config = dict(
    routed_scale=1.5,
    head_dim=128,
    norm='rmsnorm',
    qk_norm=True,
    parallel_block=False,
    schedule='cos',
)
Below are experts of layer 4 (counted from 0) of a mixture-of-experts language model. Rows are named router (the router's row for the expert), down (a neuron's output weights, with its number) and show model dimensions 512-639. Each number is 500 + 50 x the weight over its row's rms, rounded and kept within 0 to 999. Numbers have three digits each.
After each expert's rows: "comes before" lists some tokens at least twice as common just after its tokens as in all text. This comes from a sample of Wikipedia text that the model never trained on. Tokens count by the router's weight.

# expert 5
router:454522506514436506535515556453525505400485487467454516483594547467581456453498549501469559507503528440522507502425514520465452569519376509561594385497497470495504516496499424585450469576506457552454418529532532475504389582480484606517532604469476503462551437497497469483517419385473467458539433515522495502516467510563452494550426448520472400545538537464585497486527510584535537454400
down0:449589477477555484490577507509532500463540566465474474477492517552644550448532528450461467497452496513525625500468406448515460462519400508512494569496522610507310391470483465518521518508467494528558426478538594486441508493534471461471585555512516538569525515616470485598482517507441473560485530423496516488526473483446453540513587414544479550543549532504551436537484517549537502482501
down1:491555424463477554470489500412487474481531522467436517535483507553498531506507495490466499445547534425520470490524495545544496515476562537463502518443469476441525472447469506474487563384509558426445559478469502466477511522420471477494609458529506553508472422443504465489591477425485458596535493549567547471426454509508561547547467612542472541582551536426543542455516431519486432486485
down2:472426487558499504592500381491485520399523530596475426512445468430522493491480454582491471477534555467472469558430520531473549569504550489488556473454560515633562533492472286490421553482490528565483549534523514512491461480542436512428526550505487431534425465516549591460435534417480477525551539543513546548504590536515419462554480495476541460532565566537470536547520503566461564561426
down3:537485494526493535551464522526463493488430525501549555548515577552473416472501551532481434497436492506440417500496456501600484498493595439509558532539516557499468471512545506483505537403543443556396542427448483544527553507484479494485470514518483475491495518526454470510522424529519490595528547541452404538488571495480508474469489524476472444453482474461508460540413570450491471615492
comes before: "\n\n", "000 ", "1", "1 ", "0", "0 "

# expert 9
router:484551461544451447610511655480525526459461449476551433454505534475372484523420500482498417504489510587560545448545559415498460474478496390429510431487412526516567514492359520569514481448559453506489548438518516445476459443557477552520567526528572529411511555511430382440471453460462511584478430460545438542488485585460540540498413449510436523559415474553565483455541484429583520467478
down0:481468468450413511455492639485563462562525481553466499452540498543504523572519523519516402539464411604460553543636453412478445490469486409439490580483499532466566459516416611493458457543521520628437539507549596541399360505485502546456406559387553457523508406542454533422584505531534522552502500528509489525510483503464484541439437495474481537559483464516537441490584485437502535463395
down1:459515588507487508422544431421386495549507541522602412401455538606479482533451603528505555481520589459523575445543535453559519462520514584401467514501441466541529464579472487458599535454485453573418467542537482466481517556479511486386488513419455476506596540567606553476428523453508523493485528474554515505483528625469441514515515468478480584444503489555508417419619545538463571476527
down2:462465494453494565407516547419500551554524579467456501552481527471504509419519640436555413474459536580547549529518504586455506476487543564502503516516527555572442491497471503565536498505475505523437620466413523364472469504580541503435556527516559490406422516521498478539411443502555475452489474554464480497486489425524574427478503506564480464424512417573497360430432512428478452475425
down3:542473496447410433488452489556397598401493448463447594493494523542487466419484525517467550495546497550430545508387482465431405605541477431472569414492556521439386467517464531508643481411484531570521444605432460464582555535543528468461477492362543456518568470490463575492523365446468471479622481481534447509496493540516567517472545469533524486523480461529447521456506583490546458437483
comes before: "the ", "a ", "his ", "this ", "its ", "their "

# expert 24
router:502571513483478428547462463514516443468430477452469506425501553519412485516468434573506525470491530561513504464452540539471466595513488513464587453463492536537554493513487439549477468481532424552512469534478458522484517411593583562582517599477464555555549541493459427478471409465507468516493493488556475577482514550542480553652470518540528484549509494484515510431504512573555540491459
down0:558627511446513641485587574468510400427507449523453531499422402450484537430463444498473535463534518479441526452455539489514456506516457513458452511466556494521532478477422534467523484536577535472596570568507487532488580465434469430535592452540441580554550556519486445569472497592480545527368501540571509513455507499519499407424529522475584475518444485478458369443499503537591385474433
down1:462459450570446520498401578455435463454504497511510440451529510423463444539481446486529432472551471534546542438499474447534454477564551456542591588539428522482532423542549428502403514530483500435494503589595550579509506453546515504441506530481562590500497567436510477546550551479498567522491518570494450477454487526379475404508454519540579563407565476424436502489521537431525582477456
down2:492522434508535556416535440550524459460535533588498513517500419537522503483464480540522581443579483483499522563509503598447590473431435536478581515418583432540461513522504546542521415495410418400542418491579498479591498471471500454456499473525515454522581579565447506504517478488464452536501529478550516548452521452538578466523548520491560475497539582336461490431434515439474493544487
down3:494519469462565539562554484456521525447499507452471574568542584440525377528519411519538439557487509385469424563530437506489448392480428565515475526547479525364466392507505506437441595408440555530590524502525470456538516604471463411418458574549502465491481483525552537466553484541448573521491494585428525457531547400507481439494461492436535462491472568521473479560486566366563432512479
comes before: "the ", "a ", "his ", "be ", "he ", "her "

# expert 19
router:464521446530482450521509650554542502516501531493519518450544520468502465483430505513460495449533448503599452433542545495551520555480500523471556373503523490479494439436446510501541525484456519511467392474478559544419535446507484501464493542461516450458528501517470455478495530454451475532503471558558403441540512523570475451544410472568487490482425515449595555519442582584540476465479
down0:507486501434361493538467526472418457510527472455531455461528539558541499488545442546577504393566523458510517464523391510595438483491463533493452530443555599537500544486464449438431448380485518387462535535491452469395507590352491609405456521552485517536511493424431568506505485539445554546526593460544495570472462463485537536504472421492516494552491460558435462444471472456552462512512
down1:490454460430558524481464422554462394507493472511561483441524510501520563520511433456515520575564572457456515476443573507456457468437531415505573400516491543550556551471536526514540502497522513440508485511512514573495506470495468542532495494442496533598534446545436571502533530490503525493410469497552571484444552531540506470444516513492465468480467553419571537567473492518483533514552
down2:522496462509508473414452515481427553538467558503553418468580398487572519454523466501425499585523521542496412525443540508546572474526470513531505519475515504431546567545532516464583553502489557459590404469534480611486529497433516473526565556484499460481432530461428481415552432463419557490442588524491525492484505489481536540434538450540469551499549504577599450562468499407550455521503
down3:533562502473518461591499494517433489521452493412547593491506521555474473548516542527544510590529432524528459506517434450475440424513502618578484537611414543505463512509469487514519586487530505542523471458414475483425460497495516520504619533414411477455454473498446568514511571537486473506506446468421550470548474405456442526497520411460442389491521546446592581494553538498484388486485
comes before: "of ", "and ", "in ", "for ", "was ", "to "

# expert 12
router:424558469590440476601463555489537336545455471438561493459519555468509517486626493530411457468512521493548523526480524472485487538492461475519575414475474556500572402467420422525496450468503446531494532565500484494526522464519519547522459532463542577514510491578549472471507555417484408584512452521571427559603458501433472420554464505569590495514488538466609531525463519538516540526386
down0:571532505531451507648514543551416575510540497455522561553457530516461523535468468596461549527558468517396549624442430561541474511508463443547428459494523545522502504456389467510483552577528498477568512402458490543421463578523507558631510470470459480499604530498416412537564434460557550527548610459548452501489618506497561499502446509497486525477533462485511435507436433466501454476490
down1:576365472536545436508512452507509506562538519434493508472475488527521589480474509604510389418534497476570634472520530554431371575602479488510550489519490463553481528536537580474514485466467575462488496600483474457508515471522476460518515485465607520522551422453557493496512592618509436483476480467515612483443498483416572455482488630497520512451543449450496501581452480453477490495520
down2:502551429508517453469527480500531465506501545474478518473487493489545470497520517523533417524485507581409462401488584469543554498480472546554486542484530451366590495556514504466525426506519567531475431514443604558409575447560523471452473505537498561446556452488547453422409500455465414454508431578517574479563572499505540455380517558556455519552394520533498414540650528496494467489468
down3:448429498504524468472530506498580424551488508497539510500549421490487510443462436496486411596552394480496574452461538385532523563537517365557555441431447511515507533418519506534490388500417531617482504509534509507499503500464445561490483528458559552534494549529563590545543516569546454483436438523559501509534432487458541490560555567509496414443439527498546486550495465487531407420474
comes before: " ", "0 ", "1", "1 ", "0", "2"

# expert 31
router:507564418543519480577542566586543471462434388526533518405519559487427531492500497553463499546582498510541504386473517556462566612442453444447530484499460451512603532493418472463556464551553460608455441509464464492396499463508545503443565541469497534536476491497470474571463469428519487554479456554566456548542498542541473504564479455520502458604426525498521594566561537491547485495498
down0:471402531443538460427516486576543505472489363361458545518587483540556579505464523465511492506540546512503540502451471495495554616463541471466517437530488495595487515450504453498467536476480553386486566499501578472536537586518520531452449518485480495510533536542534439500596494563483479504544600465465514553505493439439471458537420563446511518448536467582476514445375435426565469452501
down1:437530488570503511578406477534483629446551585429546460483533529415470485503499572495600470524481518483566488520502476409487514433505575506559446420524527480461432412493560562542497540527447513444558540429495461462495550415471525551497548471549462464473532463523433452534493453493495502515505567526439396499522559544640573504408515553563417423437471542555539418586550463540458458482549
down2:569532416546540495494417456489421474508469496501449579466612515447472454487545426481591497497445474451577536572511484434459497412497559563486437449539490551450483466456478599468479498492535606508427536353506578484532445591480474484439495450554578471508460435481472468497505417399555499503529512590481442533462573563508515472499498505458496541594565522533507432595447419532517491429449
down3:411558385473461511539500638463474419525436590520606511471512516428467563549469455443574544550521490434546536515460445405538555522414499460468540504509466565379464446462499631430616497501510463462445510536569458496561457446512454485428393575442486429495462465456605566486548478541434502430500432552459504504504495577566397496564520463571533466445529565576507554506488496490437551559521
comes before: "\n", "in ", "\n\n", "to ", "as ", "by "

# expert 11
router:511486447512483492652465571545565553491424482449579527447545536489456515483523498500543542448574507526539415446512547485487500554469479516454625462452450547496507440440470489531503540514524521453512544565567558494398498459494529480538481598507550562501567594428538363506458480506467451510520512532518409564463513560501423418533376425528507434560461543611489546497467514511593567485438
down0:603455480476469545524607510581516432591548517481498413512469533477421537547511455528533472544520474479570521556561466486497513474422473582447528528588444583605495532491481504505605555506463520513474479484585488461601533528517561453640488527457531516434524535500518498499432484547547472534518478541573489437509519500522478486472467572375512474543476466527517494514475587514471430401431
down1:501508442458502474542562452464443533518451518466599519542522493587447462540399511416545487511424442493502487533613483565446526482459519538560489532426490477442494495468484560445548514546511478532542548479586566524553536474454536587500447523525535489487561511498562541455504625471523414550528481611542563497536445446480463489478440520420417510574398563526498582423497497489453446509482
down2:477522557501432484521523485546505505534492520432537492446557516495509548517483587522516532472411469520503485546493488427551562555517557552486501555480527375413528557467428432512498538478454490434511492495545453389498523513443440584509554440592551532446541393520547485500478500514573498463442585497509542434533564426534523536460537541512487533414435579503506499557561363473537469498465
down3:507552530501480580529482484549462457443530573447489565576411542482542475446511541475511476534516390495467517547455390538463476403611510445525419599417492547522500468474540474485442541566491560502532486526467464433482486547486542475493519502527544533474432530483513553436478462454487385547402508407520542497447452550479468442555410440451454479508491547443504445501522545508598566519542
comes before: ", ", ". ", ": ", "\" ", "; ", "'"

# expert 25
router:484530516553467455615545564517483545496389426448519572495518590460389497477473479511511467513553522489501501382483480477489491598472490490432593466484510509432603442466440512498536494556518516572503555523512531476418481484496468495530511594473481496463537532446459478518443543414478436522454488540522424540498427496526533486604420442499525444549519486519533586587488504493583524461428
down0:505485442483550456497437455513474475551473568469473536590563591514452485498631397551555430544493475493534526524538439495450510458472521492566454558443496552564527484468529575516390567475567504452534451453438535468466491486612544511479502548461510488494482588528467518457488475530576586453526566502523506498506422467471542556508440445531447595464485492451518457498497522494442482587543
down1:500511495476485524618509471510520489495543547480570510402494498558446532495508437583433412564550465431520503544492463470512527507483482614506496537567544503560451567567524413441545612492470541518464434496560507491503566537572495514526557475610449450505571594387462463463517463529538477421594514560561524530624582493622488489578402429534612467523448530473467485541533517549443439507457
down2:453545561529546455546467491574470478460483530490624508512408458512473498536487522466498511473467448423543417445535480548525614558515440545479566614527478516550511472506519541502573467482450540619478530493520362411591595476629523505500495529523446499516509419515537483515542466477447425557545526526468464483526504524497461503491530481458499592493513402543583491502516511547537544486594
down3:496503375470479492433474570581473537490494596392552500581498451538441471449559482391533526570465539522495594347510613523563436501473503432486470465488559447526513542528505635512528486481528543580423389508443477576467529476582491534538414446443474457497491556559498520437511535528546400495502461535455463537482492530513543487515512404513459495448447486580455428427477572582508450493486
comes before: ", ", ". ", "–", "\n", ": ", "."

# expert 26
router:415505507548441517469469529549497470451482500574457546476528574457473491490443503538510492523427468517569494387468522455572550613440422471548543473539463543473500462453451553551526535502446503511486529558518476445510472486619432463558499556407527516499556459444533474441429534350441481541583540506460400557509468454512452484515453437452584467580549519519588542517464522461486495381455
down0:447582525468515433478509483471497550448562503487465514535549480482468594510465590522500442518592512518463496455455504435475426450453602509563437499499529436439526400560509536439451466504548538441494599586439488554467557488551504438550485509607498523503446586455508497499512433596499592519442479649547529529506449472500525614491478424501474483453454486588484453489514551539600465556563
down1:555477513537483464461490509455509497459588572456541527458524479441507481530612554443558494492537533407472519453498447463504452529519569480469478502536555499505445478409549512496446579480479480503506445509479494519486593439522518467539540514388452528437465457441519454486572493525573534419530573534463513454585494494428512473500543605496459453445517525528459476442539566529483473508470
down2:428452527544529557499483446468458536512543478573467507396408384474557398455497418564415523502566468582409508472467533537485505518563519492463676472588629506549592460514575506513422444466512569521460484535601516568445512486505566490507440432534549457498539553577495477451536393559491526583528467513479499512523498535483515552503571545534517511565557374399488522547493529512510535580577
down3:535531492505508462439505563443540551403522474449523543487497541506457520511548504517580464597509512449468671431492472548469394496481516531496461402493538420489422510581493535478482479411532431447551510587410455546474487446503513461473452365506632575545545583512533551544455597566507518429432503580481532464440440437591510548526499501553460417527534488517464499531562439516500451481529
comes before: ", ", ". ", "; ", "'", "\" ", "t "

# expert 30
router:502554505432467455650424533492548537435538526549557406394494533499421436563486459446401468532485513561526491544500528575513481541504535492440513483528482461527614559565493438592531437533544437519572491534429553412387507384494568525494518514489509538425499452509464479483510445489526460526483489489547409461564498495542555433548431456513568396543421392589529565502465444511592537528468
down0:425522465547541509452500447422526587531564558530456460479464432467466563401446407515493501472427410503463521476481462469457482387562403556555467504414563564511488451512436401444435436480370535549522513440519519516415402441573446428519496480554467555490584470500601475497436503480495456536513538524432460575517461562502521518500437463529427628448500539483519516584489497538526604508506
down1:552523444519578566454511540574453461633433450458435544477532472469534503468499496426529471369440530510532481527525485559550574456474463517466370522474489523417568489444473569458490430495460601434487555440554496503464480509488505408479538576549410408546549542439448558491485481452492567454558528528511507522489512511485417539468463495488464556487633428571503530439644524506470537542421
down2:495542503492503518506537439487515438514482464499476432506432448547541490522501509583563477527483566494467464492490552523531529546448420467545549575518552538486543506539536646503546537492542552455506529511508560479582519542597524512492466450500487545486623556442489439553531488459462498511516573453512492516492466479492482480439559484481561528540464523514484512427459492466508508495566
down3:575440469421478390451460536442577421532552488521533485494487498488573518393549467442533515574464566490483580503579487558471485502581559502559618483554458496534565443552516467506508628462498469506489472503513520444474472544493512523427511536509485476478543553540540488396523518510535484497518571576457586625491458557501519500542482445487489555509436486460448505501410549485504508452572
comes before: "\n", "was ", "had ", "is ", "has ", "other "

# expert 15
router:438545485515476465538421538481503494520513451493455482469513501460446504497518449514463433476488525511494473433549511526511488588486506548436548500513488549557564465502420442553508508484484481559451427502486516551400570490486556493514578581473463466467533540480514434511393529469532481579495449535623380525522502482532416413531432406499498438574494549485526604550543550542523426458472
down0:463491391492508534461414572473529423450336505524542512509451510466488517485472465504482594566452487497502459524548559537507456425554479472521571532563520527504429554575575518483477521589442540485533470504468490535468540578514532477497482484574515552521509569469409521529577539433524545528449504518404501530546507521495467465424481515487530486558490464439464564526456503469441481539486
down1:527446487474509494527490501489457514451495429527541423545435507570464514465434561543499408470406505522562485517528585449504454498501491485507554518442499493533500412463548599551445532464510501497566544533510453556545426553526402465460556502404513591431500527476514531477527487568550472401466513421513519513570406472464547503531504485537541489462487454488548479563410473527484497481458
down2:538496506508434594526538494477513498451484504488482594610558709479543494496532439531493508549509520604464450597458483503490526620546499498444474508572582454399470553462493560535520517472464440469546502481511519514519456541523452422507474483526422478347486526512534464540488423471470536383569530544513427511474534569514489485473464579468496615540518548457403462523480503436527582513521
down3:574523488468473408568552529488461542490414423573472432556567545580525556603437528492500483485534428538516544583441496367457484406418632571528466498459537553462451467494513435543507484471477396563599410463431427508515451461541426519551478551595476508499432480536536503517461450459463466536485489544576489540493462537526529497522505582523567503480581500545542477581545470525505511484432
comes before: ".", "–", ",", ":", "; ", "th "

# expert 4
router:428495500467435485527484538545512482411494453469524450528498532474383411495429509487440452476506447539468490487499590474522471600474472473474586425553531491540529472502498403562553528470538488570457488562465556488457487433438579440495502560444508487395518484375465440535561447470519428592510500518601443562543447562464509479534458494559603436590464521522581520574473507587492509490376
down0:610539545570550557452583511556549452467451582449515502498688501570452515447513499477482523499435507448471501531406370452550516453427487542543495558393472531451461476417483512433585457538472524571557552457550540493555501462541458512495499503483426486480546437504479503473530513447532514500537539511457458549481565515538436538447474492501532517497514447454599507417444519465463483472586
down1:433407550472455482534519520472517645477515449463623501402482600499517542470551538583578470527476485491508518484466498548435461543556501502504432495487496437515542469494563569472543447520462574471453526537577486548484514573482457547519542444549599455572564494437557476561451594544468550490412488517492517460512542469512433479554430447467509523563453423560478491498518475569554489526467
down2:545548470521568499571547465477488471573448514479472516565616483490551523502523497540451602419520471491590540522503423443503559569497453569457501502509493495548475566512524429421453468513554537447528473477535502512544561488521504495444683513468446501464484487484412440577482563540599553339506533530562516573476559481510453542490441453547527528449483395521497466469525531559474432529507
down3:488539601493510483542499477556493453507547492540460562493469526525568601472541490569407507485470525551418422516593470553500512594419544505430473445560473474530434441427455570548542391442525560587497530457573461538496590480530528481559403454451484481530547499552516565444433456475405408462436471430501384573510517565555534497502556432562498555410537483539551524378492548522577540551550
comes before: "| ", "|", "(", "years ", "ft ", "–"

# expert 13
router:519557525517477438628539552532545584435456552463578528472569599528435495485403519565564566515466516476527483529517486394530510538396421507460541452519499494453531521437473509540581540493514460558479511488524492473472443399503434556463476563494447516472566433445496493474411449421457514594509526484521371530506502562472512446520417457462503488555493484591597519518493543574589482489483
down0:460494465519426536516499486408555467496452522500489458556530493448455537370556576495492563379505434485454540481481456496471514501561534420635447438473529494486463501357583491454504536486415592428475473477437438564580563467438578627394560573505487576558477548562474523516547489522447512463411492496434449458508461450513481480526441483543487516488613474516599431635452433424463487553503
down1:483434458501423481520483492481525517467606489495556557506432490423493500534502532530504536535535503475437485445427500463554497443592486516533455491576483511438486491502600546469539508654523517390414496543496472535560613574513499551458517475561459460432472491411478444486512539504404478557426524494494494418527495518528456560498429475437536420488488438518511435544447484490604431514537
down2:562464401430553495463595555427473508462460565474529549496522580568539538545570462571561360534536519419433407620561451556554475453516460499465486578582480519514507453496528462478513522462509551444449554533481566517536407594537439405573482459565418547408503496445522508562521510474457582529490623477518527478529506486520497447543563547497485469544451483457496571494492566486632456556506
down3:427482512572526476443562559524568489464454546444463526523541572447519459504447527466553518375530544469469576619472436472507515482430529629425489517466569546527497458428520476519466559386499447473554459471577448493555514465538481334449481540539442433521471473516475526605462447531449545491500446500580632557533509389564487443428500503522491511476470571555453471419489518520563438492475
comes before: "(", "and ", "in ", "of ", "to ", "was "

# expert 7
router:500463571459378496534470565525522512535543463427504506528598503494496484426481519565373470462487514508492477485463529494529409630480450556498633421544470503492503487527479407540513519498559486566462510564507535457438528428440504467468474522406497571501568487517498454485466498430418434506472542496497407477559485549460469483558426500508529438479560470532620495460508505595514528468476
down0:459328561446472542509476523630450449495491493579453436525451542386437460487515508481459474488565528500523549494569536489521531505459490441501544478498574443445524518502491526435456500446487490492489414542535590550554510443543465514445426533502520515562573516487450517548398445555443534519534487493503469539503485494554578545557544537397503550494404490502489500444428480471555513469549
down1:532558450546477522408516547440479480505468477509411510540502491471539560487590478438594458425566627572518573479486438548454488514483425463488512680531523574429439514433482510458533563473470550573438517526527463487525426544488442522514564613489534518486551511508441476508495509557535461420423539480412526562502431482523573447516542483536450491492486518427609445619506468403469497510496
down2:525472503463457567511500522545457506558492444419548493459433451491528494460561602505511362561552443468450474419524555421455554580524509528533442575500581459475488549510531524483496517529486575550452512483455574463537430574474563465499421417492435415498533531386396440402453586515521530431541562553552490360570548541441552445509484506596618472475473485566532479514555555468542529574462
down3:491507491531548565444462496469445545480434470429480476514497500481511495513551550489458467531504586473514417551535571572521412598549512394478555462356461455579526480525520440547445544441472495513442584483543545495535548454502460619450503442463528490485546509438360504436411550464473563484460512490532485512438526478406490508520550587418443514460423481408526478488454517523490480435496
comes before: "- ", "N ", "States ", "W", "been ", "be "

# expert 27
router:423556443580533439608448550532508525470508487523499544452513560486441513512482479473477446530415494557529486457507547497536468563456482499534527504484430553472557471543442531505540447442506497564562580562484557525439514468507555466505457522489476510485502534420526443522456443493447437526516475532546379529523557488469503486536511531491574446563544458559580528484515491552617505518451
down0:487461481442457507463581354529495457482558567399567528455391487445559506510479501455549548559544501418476503493441519422541460538442409550466533498477491481421488461483460507555526381537594515491509488516452497524466452582573504546501478445481485522508519425466446500427490535436493550496404435374505477471561541573413465571579501452402422464470485404590494531558493450503532472571445
down1:436459494491454563589504573489489463556538539568419408463417495580473461452562396517424489446569454505530610464483447473454557505493574468475490475517476515486602467461498554468518483443446453522534443573553487471557565608510352656514404458444546505430575508490494497405489495459500550436427506568481408447461470514593524510566407499488551492488485584570435516494477554466508547413557
down2:582519435424531486538592531455467512442496486499509417500509465466621410385486496481534494490458466460532552548528484525570568532484469513530555551533568468488499469463527536511474562492490520449454536494414455533521451479469524548486356485507535518552539584451483485439492582494507561521500470509492554510507483506558483591495525453465592489552389551526532430565501491393467449492538
down3:485489420568504462528349504441497476498472467537534518589469461566508481524450433478607506483520536493596477485390523449434470567504494539502545454436445442443502436429621517471453560508512498554505463520459488486551437567600540433471434468473534472506531546433564498473477556469412482512547472498451501468481551543480509585542492499447528514392466614539573539446489473477553547461468
comes before: ", ", "201", "202", "200", "199", "6"

# expert 14
router:515654439542505451592542414556465504480479421467442561536548624483464517498588549500459484448473460562555504468449514507495472550424383471492642417527491519488661540447456540562496482446540446577464463575512518477502397511585552515554500509475477541483517422548466451499493443464507460515477440521583405550511537501499524488493459492572540481615481448552506512507561452552586519500482
down0:529504429501461428536520478380512440463506574434531529405504518489457457641461565429462528534482507430532426628451491536374590505555577493504581529462512612524518533447516506465452466500551479493505449490563470530425578441475443513555495511537492513533560465470553499431455560390512496532549552400477490448468478504552534552518515508458528557396596542451503480508484521442473469462536
down1:573505506463509455543496488393505456532450497496522539443477602536526509461418546472501429417509516532470435399439424535528508510505513537559426597363581545519539536498487436466485509401548465535522504535541522463521490457380573456492485488492500381490491393466459457457492486593467590467540538522453438497497493440550577481385527514430477482530492533424515499534501534409530459457546
down2:497554592540561535464540475564362440578592466450436574433423531531551551549501520567468479560568573500496528471442502475572481469539498498464546539602440511525542519513493457486520556416411522512563518556452467473509607554489590504615549521505498494489557493548423500524503404420467546423432545478535553515470541486535564510446558544596536495489434507447499508467575512516518490517469
down3:512448633463452487521494504541497500469437460482527505518510449523423562462581444562517498490415445522551526461577548477511488514500447534423500475459431608499450481495451520486513489490459513487478531527457428409594514460517571491488364501432531437574455443523530572498369519458513546533550466554481507518610448433514490527542461448462523508530592567578579512467465440476495448560448
comes before: "The ", "| ", "In ", "He ", "It ", "\""

# expert 20
router:485556524532470446536508527544485511425401422507478581486510558512530513478475504572528471462575464484524366404537519468464489616445426521440601464457541570518472499447438470525532521544493503499483443533494491421519497468522558482543519603430547531465498519468452412522480520410549436472541464510495422520535415436535472467493452369549508432625515543532541611532513569475555507465431
down0:549519446468430427499473498571520474552555504521457458480445439497480473510572499539548489471542529532412524534578462473415369477537607530466439458522510477482488489633532517513596443492509519565435582544542476563479523632569489488574445432467469526419587543438564538629461415486548485489497511511517472545440458519467480514476485497442488528550420522497502421409553584552476533467499
down1:542527422547485531511572573422572481518465565422507461546635518510482502480516498428609472528482432444548514538501450490543583542460537452470462445454376521478558593465512525497552567477516441476522467473539454538518462468429428482438465525433420561418493537484540517466572620523493532428503515458522533416502397486501407565489555508480485516536483421443430460488512496514405466449467
down2:401561505541503542482541544505430451464532398535629407438485488495480501511482491491485493437457523439524449552492402411467450458451501456466529512530454533544584412539496567483495448416487489575443488514508518458465512473502512459480535511541446580508486500538502483569583464382535424573481477420544446577418494562457511496498565436523605514417494458437535577493499432542470515449457
down3:454484529526552444448485486371463529477552518547527619562396519503478546453422500552538500517472496531516378460587502451504454467529494469438574490626594465301535606489543511515447591528445433410434499489480522536479432467592500456445453456564573460475588429479550534472458480442446554488485533505469453501505593504568469462486517471459495493531432497572619478511501434516532396568466
comes before: "The ", "==", "In ", "\n\n", "== ", "==="

# expert 22
router:429494449536443436594498516560527498469492467505507558503433558505493486399485503517548507485484508501539438415505520509512485542387427471484599457537475506485584532522463456553451482573508467513458394510510510475499449476498545511477501492423568487378534524440443447559444445434501511506465484504494454545532521550459497440564466421560552431621451555655539598518489517513578488391429
down0:515527598485560542404465593585571516517457599453481605473461549561518557417504524464511474451450519495513497501550457627558457568521614443528430476480533471453441543578557532433624461493406535506453503485499474514559523522478440463484439453413451377532510518413490536525444428545593418512477482590418558420492555521519471504401553456511419548479547515525485582345549457473468389494549
down1:551566406534490474556530492454595525449470543481519536566563545453400457504489527498513482599423512457538492521586476434517514450403498507457492525568452533438553446452573509473456532563533479461478528493533532557512426500553510475532484436577473465457478472433497501522527342478492517511494491541515518401505552522511452427505454447452485505650506477532488401514512455556550488484479
down2:467568442436499519497536548449480519514529562498489451471538471454442568540529493521429466498523498431543529501462560440525503619426481553419491585457516522556566499447527584521460503452551513457545565513548403535571533413447510574571525462421532639459383476514515405525532494481471416439462462477520464454503543474539558461451587524493532489442478473511561485519469548507415501523445
down3:566564462579433491484490487483460481485574431476438524463531582428516580484496542432487525485510436526467495435527441516495484463502472592441481433512549529548505610520482514542504498509454525467530560542492527488503511435503574523525536491503564527539485455503453513425516525486515521554535475486537549539415512471471562511497522496490532543504451537522459393391470446517559552370504
comes before: "- ", "| ", "Born", "201", "List ", "Country"

# expert 2
router:441573474493499447546529617540559474526495516437562505416517549474462512482533523498494571468503541508567466432490572489510485640502472464545584435486452524483620451504438468507522500406538449535471495534527532497396500479516532555485531577505523571476537433546531416476498494470502443562550459458531386541599526529539468457515428506488612426513491502520640554518447496558502510475407
down0:473571477509445519420575436525495490513580398494522491490498418507462479541465494423476510444564481512490570454601487461492484491521420572539439357505523593470451537479494463499485535578593538570555435500488493530490454435475512460469527483528493526470531484476448473489515481536441451518543507436503512545512505486413537528517499515491485426589514498482516487484546557508493513402509
down1:602541548434559491572484544474445522506539458425450481533455475547512463486418585458510496484500398473490426454447449445616392519560529507484434473538493466518471500501496502585577548492446472509433488533463458496501571480502538542538462511485473458455606425373484558575515518487463508440587564524477479545477501532549494518574506461436465468472454510519368604493461521494441472552525
down2:448559467536548489475513527436522469548442508546549490526556429492515518560535553397505498476486535524490477520483587458444553486431499463519566482528531472441491567608520542494572596507582409534573504380533434507535505495537493470431480456554418482554464487475541541462412507435502540506467496576441473443481594532417484450430565454440585511521455567571455567523511504488450502472463
down3:472483422522513542552435513514490464493511609553422501488594469447572549535485482482445556471535504485552616485478428488483528566427619547491453504586506508439499568459566506498513489387494525482492436469551493507475526443392522462450486488528443463514495541525495494384508533572554506494453568490457565449461439463520418502493555477510462579476535538539427488487475473517421549608519
comes before: ": ", " ", "0 ", "|", "1 ", "— "

# expert 16
router:448545467456464522599469556535566530431464439449600504426446601435482487494476480429495492513445490510567447449460477545538523599448436484547655452575508560463577438463462550548562517533557477519499523547582530434395418463476577563413522534461490628438444428442499463497486511451428426547504464485517443553533481490566492537596396454516536428562567460539510464505478540564597443456437
down0:474447523475547474510549506474508403470497557455469505522522453507495577525540519486580544521450432458406417451554452498499501580496525535472569536482511516454466452517544413505467506527436488562532592511540607478598540524494500449495543437488462515455562505558527499440461522492481453373499600530471436478518534501571519543445421555592450585616480410477511608526561476518591494437515
down1:572621611503472457489470404455447446500539481456489499577549500507473535427492426522499428522456393457609551461515469540431498458482520487550490349523486519578494439467472394555453497607490478459508431542481412370462440513484599479565494522545498533536559460484567465559503453500573421401392526519522582554470455552535463394536438533530466520539572455464443522625639465534484545468510
down2:482541550502532465454562477545475501473479502581518508517486527522525546468461551539354503457527391460467521511542451529458439514400462503482525538545543482553510446483575422474540478445564516442512535480515530496508495447451531535561516575503511484469608582518401501569525512480437527528504534463567607456466581537405530519505513527551432563609457544414459481540550520486405467427558
down3:557496487426509487536511504532556500423490571471495459530504500532500487552557476384497365519442531437461469478523493478509513488484481479483466468509475378441534583512573454521572455447444598574513560543505489565482523464545526494469438542442514456442517465529493487554556467451473493491516470505588418522592477404488553395450483482416432506569567554467496481514643490455506398536443
comes before: ".", "0", "°", ",", "9", "8"